Below are experts of layer 3 (counted from 0) of a mixture-of-experts language model. Rows are named router (the router's row for the expert), up (a neuron's input weights, with its number) and show model dimensions 0-127. Each number is 128 + 24 x the weight over its row's rms, rounded and kept within 0 to 255. Numbers have three digits each.
After each expert's rows: a language model's description of what the expert responds to. This comes from a sample of Wikipedia text that the model never trained on.

# expert 33
router:122140129156129102131134139105130139137150158138126147091103086079164106151112146181086125141136153106128140142144120122111111118098143135157146079160124154110119136128090132166101167077115151155114128171139145132101118145149079161128116101107127106079124129153078149126116144167149131082140070110157099099160119100153135152134157124131130122135110150130103135154123108144148108161112
up0:151128142124150096138111138177129135151121103096172068144134107155119122132154104077129105123102159066107121111106131118191163162121144134129117135115143119137161134127142112156112115121083103095144153148180128110130115153112144116121142146167119139085118134118087144094128102133118113138131130111153128156114141024118107128108115140109112142132111140131086103128136106118095114144127
up1:124182131142132082154151152107137101119116154142105134130181157156115140121171152163128101155136143117161150134088080104186132127067116156100108116113141095127100112158127173158140136109113125166133143140152100101108110157111127159140126107126150115106097109105122103120106186151148130134135128158113127115103148094177137134102141121133164096140124124136148104127128092096099139170110
up2:113125111118119144129132097130127125153127114129120133175113101124119119090121114140132143093161114162132163141153107119133140125146145172149091114130096130111080140087130122113159158150120168127066118132100120148175116086100082129124121144155153111160088166150144147147115152105136142120141126140144117093139131175107156125122161139124176080127134108114137163171110107164163093102123
up3:102168129126147122154114126113176118147120110124079116084149089112123127079123123125136139166164183133150146136133141107129166100108150129114111149080119110136119125090145111148191128169095104163146136080158135188099097076121073096141191108146106146153074140141111133088110123112134127147119156105135121132135105098083121129105160135121134126095104123109110147104169113136132095131165
up4:154116150119090142111132135123130153126150136119126104114125088136122149143124130067115156114140099156084139116126101177108157076171141091152128144102139140140141135136139121132117113164130128124141089135107151128127134145098145125139176152128170146147140084100157146095104178136144083149108162127134121124089142103118103129136122200116145118133155157122102152152126121126086164114080
up5:129144114112108144148121095157162149096114130080123136150118131118123129119183137134128137118111092126111091147101133131125120124095152137142153131075117113141131109144120126157115138149108118097117140113179169144145155089117103136167114171128157106163133110141088117154162116120103171119086128142079178126116109145125149122149106104100193133087135097140155135155112123082144136137128
up6:130156132148114086165158180109109142119128146083118109119107122135122094133186146060114096114134131124151162132131144118134150103106117138134091142083131101151141096138126110126164129151124134118127155162096093118107183099129117145142136168125136144089153166102129031178106148120129115131132127121093172133120160170150146142169105094151117141087161147112119147104119149107080163103100
Description: Prepositions that follow verbs or nouns, such as of, in, to, for, between, across, usually before the, a or his.

# expert 56
router:160150097105128148146106113131095140085100151091122153165094142135117115134120124110097108113155079168115093109125135102106177140093169139156112105106093102154103092140155176118114115133120156127098134132087155137126093095144125079134129125129154160112112134147117120141181141124102074144102143136109149177157120167155112089112122166165126128154184105111145127128113121129129128101159
up1:112124126124173140073139105134105175129156143108109126105157152131121142095104133115125080118120133169093166196108135115099144120172104084073138122142133152135106114050159121110148086127109149127136130130116112139071136155155125121138115112137147144170127101106135086128107106097146150131113062157153129111157104160137145103158161126109116153177150097134167114127150106124138106128128
up2:112158124105153101105061068129126149081162121074077137107113114124116121134115151126137132119143127148138158121153151122150140168171158069067126087173142145130128128149156142154150137153089079144164125155126126059123124102134157128149153140153126122138158141151130144091133080110140121131097125157174160147150127124128126115131107151144086087148169102099189123137118163146150112103124
up3:097097123156126135123121119116120117113133153086116130155123118146149123097130147141143168131075119111115147158149138104152146137141132095140092124130132129156105146145120123171115151108099146100123128130113089139127129096108117131120148168158128083141160106131111145129137159170144114149106135175115166131113131134135114129178112148108086077145155113118172167139100104152133113130096
up4:124124142134128097158092131132137070154131113125134089127168098130106146136101124126139167110103142155140118117083129201136120126105110115157176104139146092114155094109135128109122151122165114164134082162135139100132170113172130126096171101098107148124096108086128150153134155126112106111151143107194158141110090122131126135123100130162125176106140146138110098133113171184082181142135
up5:129139113138092096121087101131144132152135138157114179082145126157151127118064152161106196163102120131100188191141074121145114104137150136112149099125116130144117141086090134152096145117152148148155136147093117142128158118131138117136102124145095140106122123139149189140123143118110112131137154125194154137105141137169120121123121113103097130117121140105175128110135087156131100133125
up6:139131142111126118111126159141135118137082119108123163128152146101137115111092122172129161134145162132111133125083076138126126117105114194130108116120140140124137130124133124121119122115098119112118135147143116141110148094151125103127200081109148101125154151145126155102122123120106164134194086172115105129121117165113131157148139151137113149069189107126187148180145113179163121150118
up7:133125120098129121192116136126140075132124143086125133137125137112104129096096127145143147121118117143122091128125095194133112144090086159087099145153147118110145114111126129136098110102092057129145090139136121114160108122137125117127124141114152161103122073116105112146149153162130112116151142144102133117113128088122155069116121125120134107166130151104122121115162153115155125120125
Description: Later digits of years, page ranges, scores and decimals, often after a dash, as in 14–15, 460–472, 6–1.

# expert 1
router:166094168147123113133105130134088125134124101098124138172128130132142149140088092124113128154132121134128122131121168188123177095088137135081127093164142098116135105117133142114106131099153103157168136143096164099144117130142127105143125115133175117111093155118145158099170097121115136111115073101126158116141129189141124169113160118109102113151118140163187078134168132105099110139157
up0:133130138172144101161127115168143090137112139116105128167102111125102110112113140139157145136088122120146114135118125115153104124094076114140131153100135122151112122195131123126131146157162121157100131132109076113092162119156090122112145083156131115115119114100166151139124163148118130173104150148146183103118135116146099117146130133132089122169116166130131158149085142184127139134117
up1:141127136104104120126173114164112134115109117120136086153154158116126122128111140100133132109139117117094133134134141167141127059140122084091098143170195083130076126175192115148119102116118097131112112115099129128117147104124127113134126109144109149166166108097141124122144147100128122155127144167142114087099110166155137155172121163133110136138121145129128124122106106093125148123105
up2:148175099151146123103143138130097066120146157116091132134186187125111137136151124123098135118130153148141130151124122088128135106099134098103139135135159145142165138152151150096136122115183149119099125119125105137121111121199115142135084113101141129147088103133124137133099141130134114082150138137138118117136141136155128144149102132120118058169133119117106102122131146126101167168136
up3:125199137117104098140158091107134094127125138125092144137178123160115109067142149109119139099162146153100099132134116136118126129093083099134109118129178094164152153129163136126108110118081116138105136137184116098080115125163081131149174103116142165137098135137114093158128143098111122110126130146115110096143133128137148133116143167111124122096148129118151127080130097139151112116147
up4:147117139127129141184145111097146134089120138064121143132141159133136132141100110199108095151118124055137145135137131108145104082166157145098157140155122166125105170104104134108161126074087133094140158148143119176137191099123165120107121118149143141099141142170142091134149155142158129121141146141128130141137104111114131110143126131082102129160169097130097158102116129104156111103088
up5:145124090190098113134110100147130117114146136112090152128135139124127135057112114109109146146151129132145174116125138106146140172089122142160152130125108100142150114155140114139121144135204123202126149133112111155154131074130141104142163160139151155132090166111160113151128133161117147131080152125145146131169085110149124162140109136147104136092157135116083103153116144160111162109115
up6:087153091122106143128127130149117086149142151128097147167132091120099139151114143120108104106143158114114202109088131126166150112144154121155115169139168122137070107170165150148139100102185145136162112107134155102136151087136117130144171118119110122100129153128157159168144143165124088138117136165133149144157145084143136141122090152115129085129151143132160162146163099107135158143108
Description: Middle parts of hyphenated compounds (in-Chief, right-of-way, Bussy-en-Othe), plus colons, dashes and sentence-initial In after headings.

# expert 47
router:119080121132135151126159134143113151133124088154147118088102100125112169142139119138123101156125135077136143133116128135110080113112108130177094161115186142117144111131134099133148153113074101135145133131188100129139133153114137125132115130096127134121165142143092128082154138122122148140148171140127128139090119146091162147127098173141142114113113133128088131141135169142081118120069
up0:130139141139083136150166128134129123126090148113089142128136108127064121115142110136125096080118157135126090157108098106133129152136096152171144111118114086131149134112127067109175180133120135105126125124137150140162084091125124165114178112115138128169149163139117095125149166160141114165139175165125143130116135172107114112172134138114126146160129167126144139105148121126122109169139
up1:126128161121112148147122150097135097094095117103107107145140114114089117091133138122145154146127140126136111137099115087147114124147171089112138129143108158159163144086060136093172158093144144136121137160106123174116104159128079182120105133134121167125152133138212110089146144112145090121150137109132131128134155095139122140163137146126159120159102099126098118108112126100141109146198
up2:071171141159100087149150121141132113137124067129120092133164127124127113142108135089124112174136115135181116130125162126137149116132132131153113110112124136128091131110129140105170154130133133147113129144157090143129108139143074109120160105142158163134114139142152141138078125146174151123138166142126150082144133136107149194147117170118107111116135125153089115123155134132134139155119
up3:115118151130132154145120099141138147143155110118143114129171134098117169139148112129147090147100155119164129117152155125120113125153116079071147147118104132133094129155147108096152118141098106146096143136111083151162144134117131107140100090158131084110133136129142124092127081143128162120121139104148106108142147114123143167184168127111109173124089171182137131091135140104136120209121
up4:109085113178128113137124163114076133124136131098126166161104150126114106110122128134133076183115117161143112124113085098096134101105126165132113106161141161116147105149145132142112077093110132119075114176093147137139140148120090158155156122114103169067117140119144143124143118169126129115138138131129152104104113119204134167111135151153151170117124122107102140143108174105147141118124
up5:132145116122111112138127082116144144131130181106125142114114098131099110100146127117141154101135138137107119146134140129176119147150166117146133148119128119167151126112131107091103178155108168127170147138108141159111119105166091105114136142123145147106110129175080134098115104127155139137118146181115153162136108153152139100098146145106150134102168093150220151200153089122153128174103
up6:100162123086119092137151078108113166159114169136141122163139145143092132138106119111121148139172125141107138116102065085133113101123123122156119126129137106156180143158115096117139117129123175134110076136107111141159154130134060129113150112128118099131144156143125136106143127135164120151176151113165107161115113122158167134154085131100149135152120078126078170133137129160157150146121
Description: First token of infobox field values or list items, coordinate digits, tilde approximations, multibyte symbol bytes, and Preceded by succession rows.

# expert 27
router:164093172123085147136102113158148104126109095118135157143176130137147151125058143135113158135152092177139113167138065166132122075112130169114143133141124133112095111107129112113108182083160186119128145145125151173163148140117108097077108143197101106084135145143161125161130144146139113076111131126095105107133156162149139159114163137163129150138108142125084129122080109160148095106111
up1:101097136152097160174171118122089134133083191134105071114134126102124116139156130133126128130096137097107077155156096133116113093111095164136137187112148178107143094116155094121161129131119120099101106148097153129157110094150116136166126135110135108134124148117143088118114145118144150088141164159156154095118112146100115149167115150148078118099142129121130137106107136142114140088080
up2:133097148139141162153092135107138121114114136105128145182107106156124131131120130126129139088129128143096147148132138118124127128082105123123126096159138164128167112112110130147101123125105126108154113120167088138112131100132154145125128161169116079140128130120110106161112100119136095051159184154153149131156148143118107102122105120114123107112123149169139121082125122142126118110156
up3:133099111175139136183132109099148137115115107124111128100119140109129162105107171160099111075143157166135075111159165170177116118149128088140127122115134160104125122100140101104132129118149139126158084110147142140135119120119140154121141147144097113151088140100093113156077167172144112166097155147179123110109122129127131086147096110148119170085127151147109135096149165111130177165098
up4:121124117150139108130146112119154098101125107094123106145128124081114123131100161119144134188130142153141111138118135117125115090115097115122141118135118123140145170124108115132142157157155144136137088119140105178109108109109147123085165145151154143125107106112125145153163126109113065153125120139163135111093105197197153159166169189108134124131144152117130160117097134168113108118078
up5:131104132125120141135074121134114109165130142107112112119114145123129125122113178168157159112123088130112142151149155103173133118106146142114123094120132080161125128141123091137164155141141107150132131142135092140111146122169147123094130121153127154136184148091115152121150146173153119077106111115128147147151129077109081161121107130117080125118130102116113147144154138161120095138171
up6:130149061142139158170098098130086115095140147092122140155140131110127121126100140145092107114133114103153168123080153110136173136115162116098092093131105164133142146151124160098138178137107118130097145163091122123150110140117116130163154158129153109108119129131138125122146150162176109128095083106129120139154119111154137102141109123097142125128133155138152143154116107141149123121097
up7:093153123105075103123108109155098142111119139118136115153161136140095158087104126064149100134112131119156175161135101168115149107115138136134113124168136105159113138092135088103109132120147157145140087163143126204144132128123131136107136102174074148117123128130151108147140120129157127150101129165134137097128109138124132133189154136101115137093139142108093131143114114187159145136091
Description: Decade and period words after the, such as 1920s, the early years, the first time, fifth century, plus heading markers and blank lines.

# expert 36
router:118156106097167146120130122101147142127136137106133162124145136081131130131145160139109119110151120150129153142071126159155117161089156193162115111104117110151123129142106115137103147136138154133117147146136123112110148112145119142121140094096124134106093086147140137132098143174116106076121137114116140129111167094149133157112125090133142147122164111158150146104132098074125149176148
up0:159136155082158128127126061120109089149103152120110118125103155144098131114139087177149159126101156106158111188125108133109124148164156129133171117097152140091112135130166150113108126139120103114190135159140055136165132124138138154131131126118115137124163169160150084111125177154159128127125139142114146116133079099115089092093137151128130087151098123113125105112159123094133151151137
up1:099079134154103111145140112167131106157132095131088145108112180143140148116066120159146115113117136153089122090182132147121115139105131125114102108146129137148123173147165126091139124099170159188153111119114103140134115181108083120085098149152078124130129129145144133116111105125139137155154115136167135128142139167125105106105108117135092102132091150077103142084113148151138104126111
up2:120139114142120157106100157119136134129098153117086133120114143096117127127139123123118138102143127108130131103133134104139160138117144115152109114123145087137101060124113152148166165132155129111196095149168145122130165146144114150158124138109089154142121133131122133109137104147122119125130131164157157097137122085131130136133075123103152106160141149158146074120169118098097119164152
up3:069114122098136120153158147149131114100113144132114172117079128115104166098143146112130118109146142186125123095130102109132157103155147157168090168147097138117143154138133104140139139161155186088084111165118133137143142116168133171141112109115132117129114133146127109113117095100144119132148129137178119123103152145114178105128120130182145090152161108088120126151114124081129143104132
up4:106140121132155148133150132132128146148155091125132077121154153112117122110142102155087104158128116130146173107122174158113108167119106095117125105124144124125107130123120116136104120159142162164105118157121155124113155150144076121130147127101111142096142109086178157136146143123159085074081139123142157110133167137141104112147141099096104167155188131121154135076107104135153110134099
up5:116109143131103095133136130108142123163124095129118108166125128111131090128113111116138099152108122128097127112120079154094122124149171133114163094134187147160146110150137104089129145083116064121137127125121126114155149156163114140096159145116159139126121122101126156157121118131138144122080115124156095147130143139093169087162083123098123123113135127129131128146133158140121106143123
up6:100113165136128147139159123114091086149113127138123124107129160156098161095125114132128174123107134129156104098131128186117133155132140097152096099105177118121160131133126111137114128129121122116208120142156080112129160133152077170149131109109090105161145149105152109112115180147128125136129142140097142159098135108093129152119123125094127119136107118110104109149156103093105131157188
Description: Main verbs after a subject or relative pronoun in narrative prose, such as became, had, received, describes, announced.

# expert 37
router:154124128112154121129136118147154118128128138136165132151125135161118112150118120118134147101105086145138120115148157147170139141153154127097080158116162088131138153150157147121153092161112105092138104145150135106157126132147123080106126118141126115130160139074163139104146127123095153165103102122114176102078105144164128138076111157120075100139142104154153125098148159126144099171138
up1:126112143167118132170136140135114157148124167103122128129106149111109138125109127158109118144131138069138131120156119096093071146116138089142126122139079073113155107127101153132134184137139104125133132168098131139142132112152100146123175132143164097108107126137140097110163101121134132073153160136162115137076172125095149115144145132112150121124114119147149132141088121144140136152115
up2:164114112104105110143118085124134093153160151151144107088159144119090108108157179134108158132154112180136093097133168076141121129109136108150104165099154097124124116119116098127152143131079146161136155146101147125158162139126085149138115123092130142131159121080125099098149172090142141121130125101138143127186116125162134162119170148137075137143162177106124096122117097130137139157115
up3:134122109155084168139162145170107042156113126117165137141171137140126101110133148126065114146131108174119144144150062134112147110086084125101122120136108138111140151134103152097127116104122158130120137145133144128138101134131102132115120098144096097177175148138099103105132121110130101094142146117117102078156146127093124176124128157136181113161149121131092059115103161140161130098105
up4:132091163149114112170152087126107153160134113122152129141134140126117138096122143123083109158106129114156071154129120128137126142129129148135104127112116128135122134095095150132157130126155139132127103171132088108181074149164136148152180130140098124137124108126117074183104150120137129151110200162109107106107147198139130136122160144140122160063147087169105137139132126125132116135139
up5:141150127085094169178134146115067113129175112096129103161156135139078126150155109113112103153128124111094142128160120184152103137139130163078130133094150128128092120125137106132176126117094100120145122124132160141159092111143155168145120100111145121112105157099173130149200160123118126124135124129150140129105141086084094140106098155127119117086175134156092115112102103167098121107105
up6:141144116094056091129146098110078131130190151134152137086127128127106161101130135116151142168112104131156136133162137115168175152114147128129130148102147131126126121086156090110135162119123115102150094154139147138152096131177130111135136157135134142148112117148091150138109110125127122161100161129110135159128151166130137148168080137114146126139144112155161178093117120094126112122109
up7:122140148144118095111128122100143085130121141107104149169159135116102126158116110129091118114162134101150157114115089136121134103097143111121123163120125148131150124095093131119107157126133121154131144128140104110157134144076138151160115123144083113102160117097117120163144144119079107117125111126148167095084138155128158168131118128134171104143121067070122147160101162140118127098113
Description: Words in infobox labels and table headings, such as Succeeded, Coordinates, Votes, Species, Date, NFL draft, Previous race, Main function.

# expert 48
router:125112122108124164148097098136126147117115109142084135115123147148147135143098175149176138099132142105143081121140154134157117096120104123096206153165132078121152140133139131151170107144132098138143125099144158153113148135128149128137157134107140141128071119124115140127173090130061163155144104091098137134126088182122099094114096158104104148125131136099139139174147178131124109126105
up0:171123144105133143147147127080094116116133123108133112145135083098107091094203130177133121093127130105144117164109168128128134133124114131103160118098162133119121126129094144140118157145113147122093120124091150122132117081113107163188138148101145104115102157135091132127133165137144161108118120150141103082149105101157134131136130087069116104113149119136114142118109127119111178127112
up1:124118150077136127157092116141184150126144077125046112147106094108100135123167107144163096115169111123126085116173111103082101146095143163113131120146122124112086104160158104101144108142137108110101136132144088148146146173146096136128145122131102131074134114133131114145086149145134131148097160143133118145071097138105127148122148133148094151122155156147103127125115175136085114117136
up2:141145115166123125131138163124100121135103092115121157129147171109112124119171150142143144109085107129126111107144163119136134153114133138124134138132124154146144102141165127082123122075163158168143128073125156128129145110133135120111147107118103110138145147082105109138088121119136109143124147218111142141116140110111099117140108137137121124107137127085103113125146157143067150129143
up3:131121131133102126163146133168115152126122150095154117093092132104128122129115154180125155161112126117105112154161125182114162130123164145088168167122118087122133168150113057110149116118095148124126118119101147116179154089170145087166133117096136138111121163107097088103121132091131127134135092137125161104135102114108132120117130157125120082128137116107133130151129125142067159096161
up4:143115153165133157104128143116143079102159138065087129127154108122128107159126124176120132107105146132155094081131122157114111149125152117108134117118077110141112100135123105139149146076160138138123160109169089135124190144153118114155109111158130081101133138135141114149127096137184128134165116121100160121112125124110178108128112154089147111149108126130114113148155158159087141145131
up5:164089148118134125149136101066134096129119154128131122128144121087094145109112100180138100115122131111121131179122151129081137125114170118139122130128134105104123139173087119123128183117132085091130122110118107103148136095142137092164152099148101138138147168173122094098105133113138108148128109166115112140181127149169147158136125146138111108093147139115117139146117129153097117156124
up6:144165122192136103148099129141131092123129138097125139126136139110151101154123141125113135141107136142139125114167082130161095100088124186133139094093124124143162067159123144149100124092118144140067098112119137134118164117129178126145134126123107133105135136129119108141120140163141111120121088105136130058134130094151139142110160158147149141155143108141091108123112109134124144137156
Description: Lowercase opening pieces of common words in descriptive and scientific prose, such as sl(ender), mod(erators), vir(al), trib(es).

# expert 22
router:080137146158121118082137121136121074163113155141140140150123117159116131107115092119147115128113130165096147125105133131119133166124114121120083111150127163094120086076120131133127099146188127148143152131110092131133126161089092158097137163113122150148129135121092154102157121114148094105116136131149144130133120122122151118156076130182157101118122118083132144132183093101167130107145
up0:140092133142140116136120132094129088093112144126140136162124112145144138150100134154097109147134133108141124157133062140098117111121118178148187127107106136097156076136096090115095172128145132120108133134135128092141141099157143117090100120123129102084148124088149096128113123167113180106141121138153127137098132132113155214131160141131127165113130151105079079154102160139116151139118
up1:170099128103114131165151147102110114106124118120136128126094141165111088146117141153109103088141115114177133145109150149132157129127117131147081064071099120111123131115129115096131134144113125152095140106121080142111094142101132130138149131132129118161125132116135107168151130149173142130148127116193084102148139134151114166133117143141141113122164134151102056117082138119151120138147
up2:134113171105121117131153111154151126106111137104117118139130128127116107132093112100106144151142104154138094136142111137089091168167108121109163130137102151123110116115105119089101114147109132059088080184083137107112154086115096144087156098115162101157122143071138135101142149142110149149149133126134098079149149139133140111155090155117088177158152168140076125172150147161089144148133
up3:141147141153152155162161104096148146139115147104150164121136158123137120112122129131103131139131115128141104132130126134144126126141153143143178150162103115122132175134139103098110158076120131176076155088084073124143105131120127139095138126124097122143125075130144152122112174131147124152085131144129121106158116101129117163146135163131147157147102152140132109115100113132147161144093
up4:115125141164130145128104118081141118143126140127122131083128139142097069110118146167088120151138142157095106145126125157138164142127104145150113100124131130095051108181165087098167109137131160114104139165171132105112100113110120092139171116095123104104142130169108125139133101121123133107141180135107112123184130140094140154127129087143124136102105118115126145116134125112129156111130
up5:146124146136129119170159085109135103090115107080111077127175122125069111168124176139124127166106156110149093145112111157145110134142146113091121128126145126189141095127175134115118176124156153155100099142148123153136169106139100147124136126148138127116122152110133113137087188169122104113138162116141155130129124147132138129109164170112112096134137152138111136149126140136131144145102
up6:130130135144117149132140157115096107109162124121106116183115146147111121147100118083127114138175124122130084133134103121138120125173129168136164141135125080137132096106109062122102128154130088148138151128138082110128122138147145124128112100116136163091082129086175127126152117111131132133132167165168152152123100149116143164125151122118149166157183138110132135160105091172134157146125
Description: Middle and ending pieces of English-looking surnames, place and business names, such as "Lodging", "McInnis", "Ledger", "Barlow", "St Michael".

# expert 57
router:115133100086157138169169138102112131146133162144163094116125117089110078124166150076083138104141107104137146124100164149153158140152169110159105152125152099104137139136171118150117133163090144123150123133127132104109101125131121116146118159072152108150132135143128127146144082095135113134149159113094147132137152104140135106115102145125136100081137110144172096097139091112148169140118
up0:147171109114139118150096133135103117112169130111096105098132127138126108128080159146123131086188143108138096103085122171085126152137092098144102118124117112140129092102099177124113138094174129171121101116200132136163145096209136161165090146116147106117122073126088137152095142123145139100144125117112119154121096091100137118126161112127182134129157140151145128120136109149132191125124
up1:141159164133160152146125089127124165066137128104137134146091138141102103118159150106158121132109108141138138114115113116158161143119130167156115107121104150152125127148110070068115111128160139099112132146083137143121124143136155131126122138124136162121141147132186112137110115108114105121108143139153180151098142170131133141132125090119162126116161139087132170105145119128148167124113
up2:120087133152106086165139071080115129101135150105129135181133126137131086082125116146154121110121118109162122140101130128128115134128094131141128129113190068165111137091134128128147154105123107151126136140140158143143150139142087088112114120129137133106155132156135107141126150186119129146176141173129111167111119151127121094126208107121117141108143131110146087134160133110129142121175
up3:108148155144146112087113080112166127142170081137118086144092120104147119097123114140135091113120127098109123108133082124127133159141140145133133157090088148121105130092144135134143113118185139160110147174134087150121127163149112164137181107143087135107107125120148139134097158143149092112126119167147123114077120141130154141131154134139113121129122117097113158098112139106095134121189
up4:129112121124145130130133127085136130142134091137083139145156126120127117131095073106080093124150116130106132129124087120123155150082112178152144079139131089109116109097099126122156158141110114126164163138143144123090136108117114098094146119143103171148142131141156101138140148153188093126109174137114141124122129121144094148153094097157154111085132137103145122152143098120145085155128
up5:131090146151118156107134098054123119147154134133133081163132133090105166180097090102148110145117130176121074140111141149096137091122168143150157119125137141146120098104106157146129150112117119120122126147116142149131142139131134115102069127164119137122143144112113103067159122124153120110116124128120128099120101105138137125142138160109145107104103061123149096104138119137098151138093
up6:118126136144150120135089115137154116095121115121136094145140077117094114157135132143141107140153131091122092088143140096119139153089115122138138115139138092135098128163075112084153126100135159104144128095129160155119157123108134128100122119102146148105154110099137131146130138131107111156117099168115159131147128112170131163134146118133145143146126138098120112104100194122152119102084
Description: First names, place words and name pieces in table cells and coordinate lists, such as John, Mike, Lemmon, Mount, and the E in coordinates.

# expert 7
router:148107174147151137142132145088152151086137084149152105096130133127112137126129140121142076149155159121139104116160140095102143148133111108092129134139131149112098091103140134095159114123092096088135146151182099161124113184127121146125136090141129131123153132146147081117129078095118155137136152112142103130123140113081176154112112149142145144140117133149093146102097159128101133123116
up1:118147135106100115103157064140132136119130124148145120152163114159105136122110130122145143145089088172103158138126085169096125095125103116159141128122178124177087128094124130098125146122093182124181073163117110137098127087145116123140113144158115135126191121148178151124087177119135099137103124149127155125099122195168122092139138129111122146102145119139134168150133077135137091154115
up2:142132125078150124152084124107153147158148135097101134136102159186133151135126161132130155145130156125106092169124123117121104121159118143097169100138126098140125143103101127120101123090116087134181134145081096163147134171166153163145170148171106152090137137111125089166062111118140170118098110116134128133154130102123140093141130129117146146129124154106117122187119130158125141147146
up3:132076124135163141098121160133102130170095123134132150123128123139097116173119120124157137085128155139137120108126104145115123091124141125113144117142118147115153108099120102121122138156166136148168116172120089124156100128164093124123152127118099112119133135117167146092103144151146095137138109177159129139090126153138101187161099146103080095118136117119116130151137134139144113191083
up4:114127116177111100123140120107144074128103116112135120141184132177072118139106121117139098169083101098128108147102092162103121111081105130136126125126150128158124120081125145114135131102157138153125105155130137152159143101110102143133122144103108171149161111120128146133151181129116112167125179163129169101080099178161109133164151158121135103115147094145114154106133105126108084149143
up5:139114087127178109123130156170129099102111114082145128172068113142122130097149128111122118130145152133134149143091175120130131161132137125156068152104116097111123173151147163128127115148131136124102117104098128129101127112137128108138111126110115149157139102113140141116146164145093130132064085153101159165139138107156084112125132108113122129157152171101152150124159122114152144097105
up6:093151116170128120152101117096170142128113117121118142118123129118102148105109146156155157127135125140138141170103096121132121160115146144132116117132130092097110092143087122134132151171140104114128109142123125114117113134087122162077099145155095095111146150117103111136123143140175104102147189115126174087120102087118136191112108184156114097112140126115133169132106151184110110139112
up7:101127129171138131118169095138137128137149139120174178106150112160105124143101133131121086102091097115117131122145129151136131132129158106141140109114168120123073099119088125122123143054123154109142088139163119084103092116176127088160132113089111117134172155117125141110120147137126085142116100152109128123104086190159110155115176149124110076104167090148133127131154116104067126153136
Description: Digits, decimal points and thousands commas inside numbers in election, statistics and coordinate tables, such as 0.8%, 306,849, 52.77.

# expert 28
router:147118153146108151131165110143119129121114171126105124110102138116107141141151117123119166073141110163152119114100145117140123158119116172098145165124116112168137111134135137119130124132124143116129155137153136143150132140158090116111153077161145078112113149146112100121089106117113166133101112140109100120158155138114159132121141076103081099150110141126111148115128079132130113099108
up0:118117152146123120107143069130140108145140048129155149154191143183104115157115112127176089153139154130167122115169136119069118144125103155053133085140127148140110125125092133118139126063101123092088118118136136127139139153129149123142147124140112127066124124130182150094169128129134087118152132150114123141116145107112113145116130096100125126164128116145103142138165132080098101170164
up1:136134136153126119139140117158127084143082116114124154130118151158112100134121140114076106121136130127178128152096092149092138119082106116086123138135107174089153139128151124098156079120163124143122142156156165114136127123127096131100098164117128168143125105106122153176144106133097087120137113117177194092101120109155126152136101151139170148148105153091110113111117167116122142125154
up2:103143132101120107145146125136119103123088156163143156161138090090143100120127138132152133119125120071125115210134095158150111108117137125142144134115149113133168142098143118142141180083091127148150115101110110171126130082161108126149104125159122109110154146143075141098139115113144195109199123163101101152169131160092134151143137137109107128087097112158153077142146078134171107149133
up3:128108143173101127129142119122147093162101127123123175145150116180093133133113141131115141185106098142112201139146111145149138171102149159154124116167145137173126129111096137118117126088106136136146125123119129137121136138106120139096115165133096164124147134116117160135099156136158099168114125135106138131124142122159078150109147123083151109119138080090126131158128087124149124127167
up4:093193174133115112120114104117117147105173098089116145116151114115072127125114143079099096123147163118132153151112102151128109139160087103059103125148135147131114126083123111116131131110117135136123141161158155120165109134108098176166148126130118141147137134134099121144125114120172148146128143160101143118110117087111143140170133130091162089115155121115104133098112105090089160131106
up5:130096123089093130134089107133123159117197138112117113125090100143096131161129117074123159109146137142126167136121111127126105177106123102146114159152152106112153105131108131148115136125070089129177132143108129114142146125114144141128176171140127098137147097112135115158131130133132122110128126166112133157086141095142137087157065116134139119122169110172110073144134135105123143122135
up6:107161119137138132123129201116126163162102136106147109149180107106121098145120136139108129154113148112124171147135099126163114122149126160124142102093144134102127157108112135106179175102069114163111098092174132176129130144134122143135083157160122118086132121150147107152112119115150196125157134115130138115136134114107167099111160084071122124072108146147174078117127091123117123147092
Description: First digits of numbers, especially years and stats, at the start of table cells or list values, such as "2008–09", "2015", "0–0".

# expert 6
router:151141105125155110104121160111112124154149151149144148157157153143119099103143129102093144171120132107144123121164152140119101155161132097092151101140115125117074128140156162131136098140153154127109112149067128123098107165107115144085125131108109135123105113112117140138135144104129140160099120166130127136143145119177138103155098090128130146149134112173173129123125117107128141149165
up0:098061117115144126151165146113136107117129139088141151141157117129067141100140105119163095160089120129112119150137150150124096092140131131119141114129151127160109108080092119101156154128151115121098140119172161177120105128116150142148135113120082115162143180132114060119143170136156127094129176118111125124147095177131117111143142149089107093115185140110069148138134147134120114103115
up1:130126164164082106149089121143117159145118100121075142112119114147115138106084121129163101076135114118133125134134111116126176085127121121129146153117129142146122102097143108105151112145196125133191089139113093157125196130151132109107158119154119169097113121088159107098133097145131139129162115132127123135121100136121123131144114150153124149138172156121074158132120137180133135097103
up2:144158101130136160105171130107139098130118121100118146187097134106150141125080128123130094132071097106190126126139100123100112103105097158115130148117149127135082140113133117160109171095138113086101141117140140148127123093122125166080121092123132113137136083132125115129142145141149117108143155116128112120090128128126162143118106156124090106138108103109137123100055141145152103133123
up3:084078138120137135104153107101084133178179109134118158094142149128107112111133147124121133130130104157119113114135118118148093109093159128099170133111150163119124146116154124160127138134162161116144124142102115109130133151144095143114140149127108098136153122106116118123184177128117118126119151150194143155092122104153136132123143106077161081109120148113149138110119124124093138116107
up4:137116109111157110118181141145129123098124109124112086139135138147100122119087161174185095092100143124122156112134100178126097127099113142098094160195139127131113131157129173145148120095112142126136081133114106153145101125102158162117116118168129121141109159113132124143159142096128104143152149162148133092080105138111149146137085141125111077187103106145113152131138087095155088141134
up5:147124105105119081131110126122111155167158137129125150144131135142095146117088137146149114143128105135149120124090133137123134141147145127079115126141160116141105140163104151133117168127147130148141083145123087126151151151166130151143130110133131129092111108111139131109158113111097123129126098174094106125129139105130137114134104087105164161129094128123167139118155120145141128145132
up6:083109131130093102161162131101108128098093143131125179128113072133104097116111129114121138107140151127161140143151107127129091109104124162118147116121143098105163131101157094155126131172071097107102179138109132136152100154117163122207111145176116133113129102144155092150137149106097148150139178158088134164165126139130150131090131113135091109148173102128143126130134121140108152157099
Description: Periods, quotes, brackets and commas closing names, titles and abbreviations, plus name-ending words such as Street, Company, Airport, Jr.